config.toml
n_layer = 12
d_model = 256
n_experts = 32
experts_per_token = 2
d_expert = 96
d_shared_expert = 256
activation = "squared_relu"
moe_layers = [0, 1, 2, 3, 4, 5, 6, 7, 8, 9, 10, 11]
router_score = "softmax"
normalize_top_k = false
routed_scale = 4.0
balance_loss = 0.00451
balance_bias = false
init_std_router = 0.0213
lr_router = 0.000581
vocab_size = 31780
norm = "rmsnorm"
norm_eps = 1e-05
tie_embeddings = false
optimizer = "adamw"
lr = 0.00152
beta1 = 0.9
beta2 = 0.99
batch_tokens = 32768
seq_len = 2048
train_tokens = 223000000
steps = 6806
dataset = "wikipedia_en"
Below are experts of layer 6 (counted from 0) of a mixture-of-experts language model. Rows are named router (the router's row for the expert), up (a neuron's input weights, with its number) and show model dimensions 0-255. Each number is 128 + 24 x the weight over its row's rms, rounded and kept within 0 to 255. Numbers have three digits each.
Before each expert's rows: a language model's description of what the expert responds to. This comes from a sample of Wikipedia text that the model never trained on.

# expert 28
Initial capital fragments of place, band and foreign names, such as Gu in Guernsey, Dar, Cav, Cor, Sch, Kh.
router:088146172126105126133123129117143118136125158130108171127122097181112148096123094143177137142143115109154188141101158151137162093157125136107112145120138119139160129111169146109108063174116140111115105137160097085097145125092116123098117119141114161130124094157115127140107135126162142113105116133135103134127119120143118087091112119149155108098137150136143129138172127136096105104095101177118134096115110136113170094119129090126127142165147120107176126129124079159167081187137126085122103152151112120127129154122106140126114135132097147144161095128152117123128095149129097109159126146134124159192137123118126094091095108117176111091161136120157109092142120098153152122102127103116079167128162124120089127146083135096145161145161125134127083120137113162121146096114107
up1:123129130169118115140129154124111143158125130132152118174126096140095092112176148134116164163160074100132105155154119143120105100171094118101133111041130124090133091120137127139116093148122081125121127136126114118103172179133136095108170132140102117127146130129155147148118168151150126195146124145089107117125125103103109095180096137144128103132153090153114134113167153129128133110128125137084134140124132091143162110098117118134109132130120117156133124176143108129133139130105108116178138142136133120119135134144068145130115175136139099144096171109129155136130117130123156157141130115113113167127162175143063103110180153115170091155136129148116120116091153139093062167121144144152118110119130138133104128122128148112135165089121108108132135158118132152096116092124155
up2:130113153112162188140141115124116141125087154108141163162120105114112110162191110097105182122203118133142115140159137151090107088150077137128143133135165125107091154124133158175123162146118123164123112101122125127173120101126106090092140129138129093149117123104161094146132134115135155093164164126134105140167124160116116107117133155139077105152119123140128148154145133109157153106149152154160153125161133143144083177135138122131090149133089148102101104142079130131123118116120083151113123145100132110124136094104123110134115149171157084177110128097127098148114124138157092108164126126107158106143134135110137157097107137110124133152123128109099087127115074134106112140122152145104117126158067164130127133121137139121108134129143168155069165143145110126127109140121151
up3:154115177134136131152146138121111116123140162123120135135158159132112121109120090129095153077129130114109126134131146111131125146115124135120106172102131162140193123123164132138124129170065140120100113121117129125161111136136122110104124115176143122121119097156132138160098116087138131196081123125105131126130129174135123115085167117076138155131130103156121146105134103122173128125146180139116173141127139135122158078140150183165108091092134122130109139152086135122095146141149126104112143135152165177125143119118107122087151130113127123180118126152125130124124142110119100117158113128099123166155166139137095161137097128100103115155101143115127083128139108123135138133171141103186100078098085069127115113120139145141122152109152163134092130155077083110143115108159088

# expert 1
Possessive markers and determiners before nouns, such as 's after names, his, their, its, own, plus adjectives like high, new, strong.
router:147157129105137125131129126153165133124144128129129114143118144131131157101115115160075133134147187144117081134122107092090097150130099131107130120152138118123159104112149125145085157128131141103168125138127153080159116085144114095133139154122153125117130123142128127117156119123084149116169129108136171148135100148115118165115107074105168104143131107176124184069115098185154104130129088115132137138179145117158129119145151112095127135113080129155150162105130128086132122099108162134119147121138157124130140135101114143140126128130141120131091125111144142138122109122162080146107138124117124094120124159103182078109101128132114123182158128105161122116095134084085112127118146123158102162140139152087144167180105090143109133194128147087125131087115154105161141112133085
up0:131165177121154143129149141151098151120124154163103122154177132121147135145138097137133139126119157085134172146142142138109160123125097141132150152104110135116102100115115114145140120116131138094173116124116160142171105113157124135080119105161141115149138143070149097120113093098136134120126111127156115115128088120133161167106158156129108149154103143109104146105153167145136118128137152093149081138114125138154108122128082168123142117109150137156091153126089175157122113085130129128083073166089127120123128149076142130146083088117164107149099131080150119113073144134161129107146109123110128100095124124115104082096106137122136139134144121148125127109118101123131120120143098146134137139128083160126147135098187153092116121156139099155106155120171112118066151166064141
up1:121134093161108128136140168134138126146142193136171081165169113131130095163164149143135093169123132083142105095193109106103091106126184119108109118154146143112109091147137073120124118153117108117116116135102120088130127112140164102139116145146131090136129100175140121097124146140165139131139122145084129087092098127122161145137145146139141144065128108121118185168158139108144146159115139181121148092150142103136162077114165126087122121088104124131142136149161154111106118129129128143155109153095119108153148135140107159119114145157141128124105164102101109124119150116128124145113168134128133146131158134149145152130168144121097109131154134130146152105110103096181117134133131148150136099111117112076148174136163105158154146109088139119132124166099145114124129107087110
up2:105124095158161122155126073092103167131106148147147138110098117103135091143116129134133120108145050142122146116117127156104180103114154124150151131115139087092090135121143110136204132120145155157108102150115116184141154116114144144113121120144121142125153152123157144164136144133084115125107093109169105110142126173133143091154147122163126104149147124134101103128149136114098118099139120143144088151117112155124153165096084145141156101104126123105089107181136147125105155094087114117140105142132129137156148130094115125093121139164134140162132125142098116148148161136126138117126105117120151176138165116131089137149145135130118139090134124133079125120116074160136135138181132170097138093141090113152116134110149142180152185125115136153120124150105117160163117131075159

# expert 10
Given names in running text or credit lists, usually followed by a surname, such as David, Richard, John, Fiona, Claude.
router:156162082150087134119108120104152126157075129064077178117130112153177141116123125127125112181100147103083154149106122108134127141126170167172153127125157131111090126121097101109111107120150123135108082148146147159114120116126128166143146127089093152107110080119113090156097123161178107104088115107118098130117080105139124093192113146136082155116128176145097108109111113178105118125133123127119127125155124130152103163160099125092103147151119097156137132085119110129149142143154134107130127133158099088113097148110175161159131132157093123111104112148129111119140104136117117137136131136099140140119154170151130144103111130115104139110148133151076113119170092126115120149147123147138123136105148118120124089137113171147153157130116129113140115096181147146122157107126121
up2:117140191150109085127102154066107112113158118118132146097160144150148168102113140137118108096126132114101124110137110081061114132157131074198130100139133137071111102123122125155147146122108115089113097133138091169165094153149126126130086131112117160153113114142134129139141121138149121133093162150104121103142128098107105108109157124143110138134143057137133114127115079150154129151142110100129126143123142122120139136173147123071128134105139136131151115099125146163127139139114126149109110102142088135111130073141116139075138073103149129110124142177143122142158137144179114157166117136112113142149153150114109142113131115126131171125129132145114111117098138125098131133178092153141130118132090081078122094136158129140074153104129137112106134127163121097128135134114180
up3:098126100072115095158135086136146203134118153136135113127135183139121186125107117146122115115132094112144106092163108120116111110148150170170090142153133113161088151107123128123168111083115161148164158138118088111148155103157153138124116115111128129112080200165116130125143154153116114115116134150137117186121130139086112137132111135109148121109140138116117132099108126114106123110112119155130158139133167126175123078117113147117138094134159112123153165118053109104109087162148120134143084111144124126132133109146141129166123135165089134148120143115108117110127115122087117167125132109144129104172139096174138124106144119112107107105130095110158115094138142137114136139131106142143147163155132150098177133132150114124089197129119119131143137104164098124138105125112082
up4:137123139091154127126163139138127109105136132116143145137072123154161118122174142153123125136131120153138118117152106106114104126129073077096124119149155112150126137179125131118175145143167103105132151138111107150174121105137107106077149111098101133103141156111097106057134087103115137124139093127073189156122089108124128182135171147139097121113110128072132123130085143145126120153127098099114134113150153150174130105165131190116124133151109110145116123147149150103159126099158128140110120088109081146147157095162119103139106149137145093108130108095086113138140158145135109150136152109154142130131122119130140129130119109183152164165125124147073122090141166145092151105148114164115136150118120118113126153145128099137110133111157117110116114165172172116100105140126131

# expert 2
Prepositions like of, for, by after a role or action noun or verb, as in commander of, served in, worked with; also empty table cells.
router:128102140094142107111111116162118135125125142125145092128150118143128137079160115152092087092088118157096122117111102138131117088136084121096176082097129150155114094113148108126099174134100099153165127142121140103135117095099132093122130114145137123100084111128166152078106089123111148118154116113158164132105129153168120168131104132133149095090120074153123148129133107145149089134134096123108161121157090134162117161155167108126139142121103163142156142125137126098099172119118142136089146099099134167106139111096123104124113141135132145122134103123156155129127132144187100148126147108116103094123126137128127089149130145122121117141148181099145152129119183078100107114094118092147125121094136152114097137152095090110088101149136096079123095110112143071142148094134125
up0:105159115112152131165155154127110151099093122113145108104147148116129143141147089109148113099129112101128109121142152148141136111114143103125116133095124070194128151118125102143161086153124154066159130135125125133091125153135129123116141098152131145110154142133144138145103152181107130161106102091121117136136123135134143111127157105113132115156101103101147130120140142127159143125136139139156153172104146146118125122093122164146092103146094113196135091181156110096083102139129111133107154094114143091143106164135065120112181122145154162164119121152141128137133150138150126114113108116159147119101127137177137123112143135164091122131084131115084141153120141138113089156072144108114155141134129131141147173122154119102161157145071066133124117180115080138171103110125118
up1:143175150136163147150140136127119149119117127112162105083164145100115151179127136103121138127142103117141140145113157111091127112138119163125136164104106099150117084143097098120143109095113144103160145143123122139107085143130148147121121134107171112106136160128139118147105128134175098125158154156091136135079140111130128167120129114122109171158114101135115156161134181085125137146112130120129124088119150123126196127088058154137141195136115122104118153118098126090097170123124113126149102123123111102130094109156129094157129085111147110102116140108088153124132128153124159102151095169114105113136080107143145139111118110111121114142130119107142162104148124147092136145167128139156125136145177170179174114065145157130085134077146144163157154141117133141141130127132103
up2:154148106160134144122140126124116117122139127164132083147095122175160113130138127135169137139116112117086138135147104114162115139134118107125148112135124140124163138158130176164104113125089129133129131106121134108150113121105107131133140123119138131127122163086125080127110114123144108155143103114169083123122132122172109100163113066079174120129138143142169075140117160162087127112141119104145129149109122169098086130106136114106123129149120143104131085165156168151113158092116097104120140119112151173141129099087158103130123095119112092145172126120141163154104131102186145157180082138103121149134150151135084127127093150122093130139138088160114113161107167162113145129137128084131110115158149133155123110116105174129122119151094124138114173125119076110177104138188145

# expert 19
Verbs and nouns after an article or to, in no clear topic, such as overturn, transferred, share, moved, loan, recognition.
router:105116124093145131140111101126135116112124162134144121123170151159144163092142163136129124114093145157087118105122148111101141113135077119081125098126145152167121098098172139104087150115125104108148107130131173098136111113117136099089136136126141120118124094101160129085109097132113167112173119076140173169084126133149123170112090136131169106112128072139121189087130123150158099146134108145094129106168126103152146126144179105109115136117100160130162142128143144118125138125120155131100137090110134129107144117128125099128126136114125130100127128118144146105147116135160101139084159113131092080140092149104147092113124130114109120145125165098132134138123150087114087120099110092141120120101155131118116139151106087128086069154116080089155118096121194085143121104128119
up0:135132153131123091126096101120114186087109100143127127107148155167151129133131133149139114135161102135111124098115149125157109115137145124188089169156147128087143114180110158152138076114099133084162113117118141172137141108097155108131126117118150121106126149133149119116110116191146083100133114118146088095142149121126107119090145114084120092160190144065147098113095123131124137075089137156139129123103162153108124145104115125106125137133149098108102127105112125088100109140105121120177137109120136097133104150111134088114148124106128164126158117137153146169122126110163143127148112109143109118121151138139126134112143129087133106142098074120100093134164098153098118159119105118099116098164132105135143109099118143123095142114117106134195072136113099158122126158146170
up1:118137095185140116107129108079103130115120123109142145100149127129102140103103131118112176133148131136107139116133141102145126161102139117199125129112142138100118148160080149120120106112115167078133134127153104151123096147126150151172110148138098131163107157168147113184136152162130104105144143141123068114166138125137146101103132170138087132190142157120137096129129117067130161105128162135144082155108112154119111148132122121117135177113135130138101146114121153135121129132148119119187119149168128115124105171098140134101099070158133158142121144129133127123097135130092153119156088127144118132118113141167132125123129109122160149143096113147133122127141065165114145116173143167103137113134152085088120092089132180153137137081135123158134126163126081163136122146134108
up2:140130179133129087166153128103132130152062145100114106131115111116144127140117120096139144097152166122122142123158155162107123124132112179167086138113140091128094145140158118143198128144121141129138164147122101135147141123140108140090078124105118102153138155082094120162149107117143103090080167109153083142118129112121102135138151127119131111101099160101121123130169142053129135158162166134171142155104123122116144107132131115150092109135165166134093103148076135127132114110102064124130126125136103142186114139113109112111121126154108136121119076137158158134099146162103161116136159120125135117122111124135105152115124143140154152129132081134111104150124097133134104099153148172133150089113101130141107131156113165135141143082151122182103119148146117117129141129115181

# expert 26
Opening pieces of personal names, mostly surnames starting a sentence in biographies or plots, such as Hull, Mous(er), Stark.
router:188146133131083099166137122130150119116143133128096094162130150127129152142120096134140086147141138137158193153123112153148170126111116162099132080107097127133110129160092170139130110115168129177083103147136124114090093128123121128155180108151129140122119120130137153163135119112138149147084131151160127126102138137118121080130144083093111145119096205113137092153111144125108103102123105124182151160126106130110111114134127143152149088160128119124100116144158121172137098156143141102149104116149109144073131113144121152109116103146095141185128138157115135126126106148136129160180114127127110122111120133110113127121114116069108114121111174176153088142157100122101129134150127144138127136172147129181100136127112163122154100126104160135119157085124091147171138121151121
up1:106143091109131124115128079131143144139087097116133119087110138156168148088107105113125129107079115145110133118131133102138134197121130134129096103201122069147073099120112120148136117107139142161140122183085119132138136140151159142137128124178115099140151173155167122157152101088132163103119168134143124143103125130091144136135150119108106160128109120102141100060120128149146120132125100104148096146114146104153129148120096130107105135102176142145149118159157107104101109103156157123113114077113117124121147107133113118117159104135124119158141115156132109175175101130140078121103139131152186129141131154154164095147146118154140142129125121134113154153159138122111116107134112134190141172133074107108135147122118071124122145134103149076120147128147123123129111121136150
up2:139092121082110154131152151136161155128104122131133161149183121097148146119117150097143097105074142102141111141151137115117137122130165175141124152173160154138145119147119102126127111111132170147147129132144116149136171132126110165103138136138136109109164154184118126136163107158090118106156170087121132110172106087150142124099090144103125162115104157145099121129113134162126121155156133091140178130161113090161110130093087166173162138125164114115110111111160156052134149104108135135127069158103156093128131125098146156142124118161140127129125150150165134126093125138107139135152126154110141146148181123153122117126136158156115120102164066116118126114138095126149132164114110150165177145142148104147151098133117134147144101149134151131116130103098168139142132157108153
up3:133175145126123098173105133163136104157092128089111105136114119183178128102111123094129126116101089122114130130062123118141136127112125111129110113135084093115083137108101120110108125107085152144155158136070118139169127120130119126124118121177141094126150165125114124128171105130094111115100192129140147190107123128127114138170100148104129141091131135084148127107150128135156116119126131144150110153117137123128140139102112129148080117118131091141145094120131152125121148089110089102091128105113097148104133058131116123133149144087129145139142149141152147166153138125116113135134126121107159137141106189145095094204173137125113133109133117166121110140122163130153101123161096120122172103150085144147149146128107102150111155128167152124123121141108155125091126171142169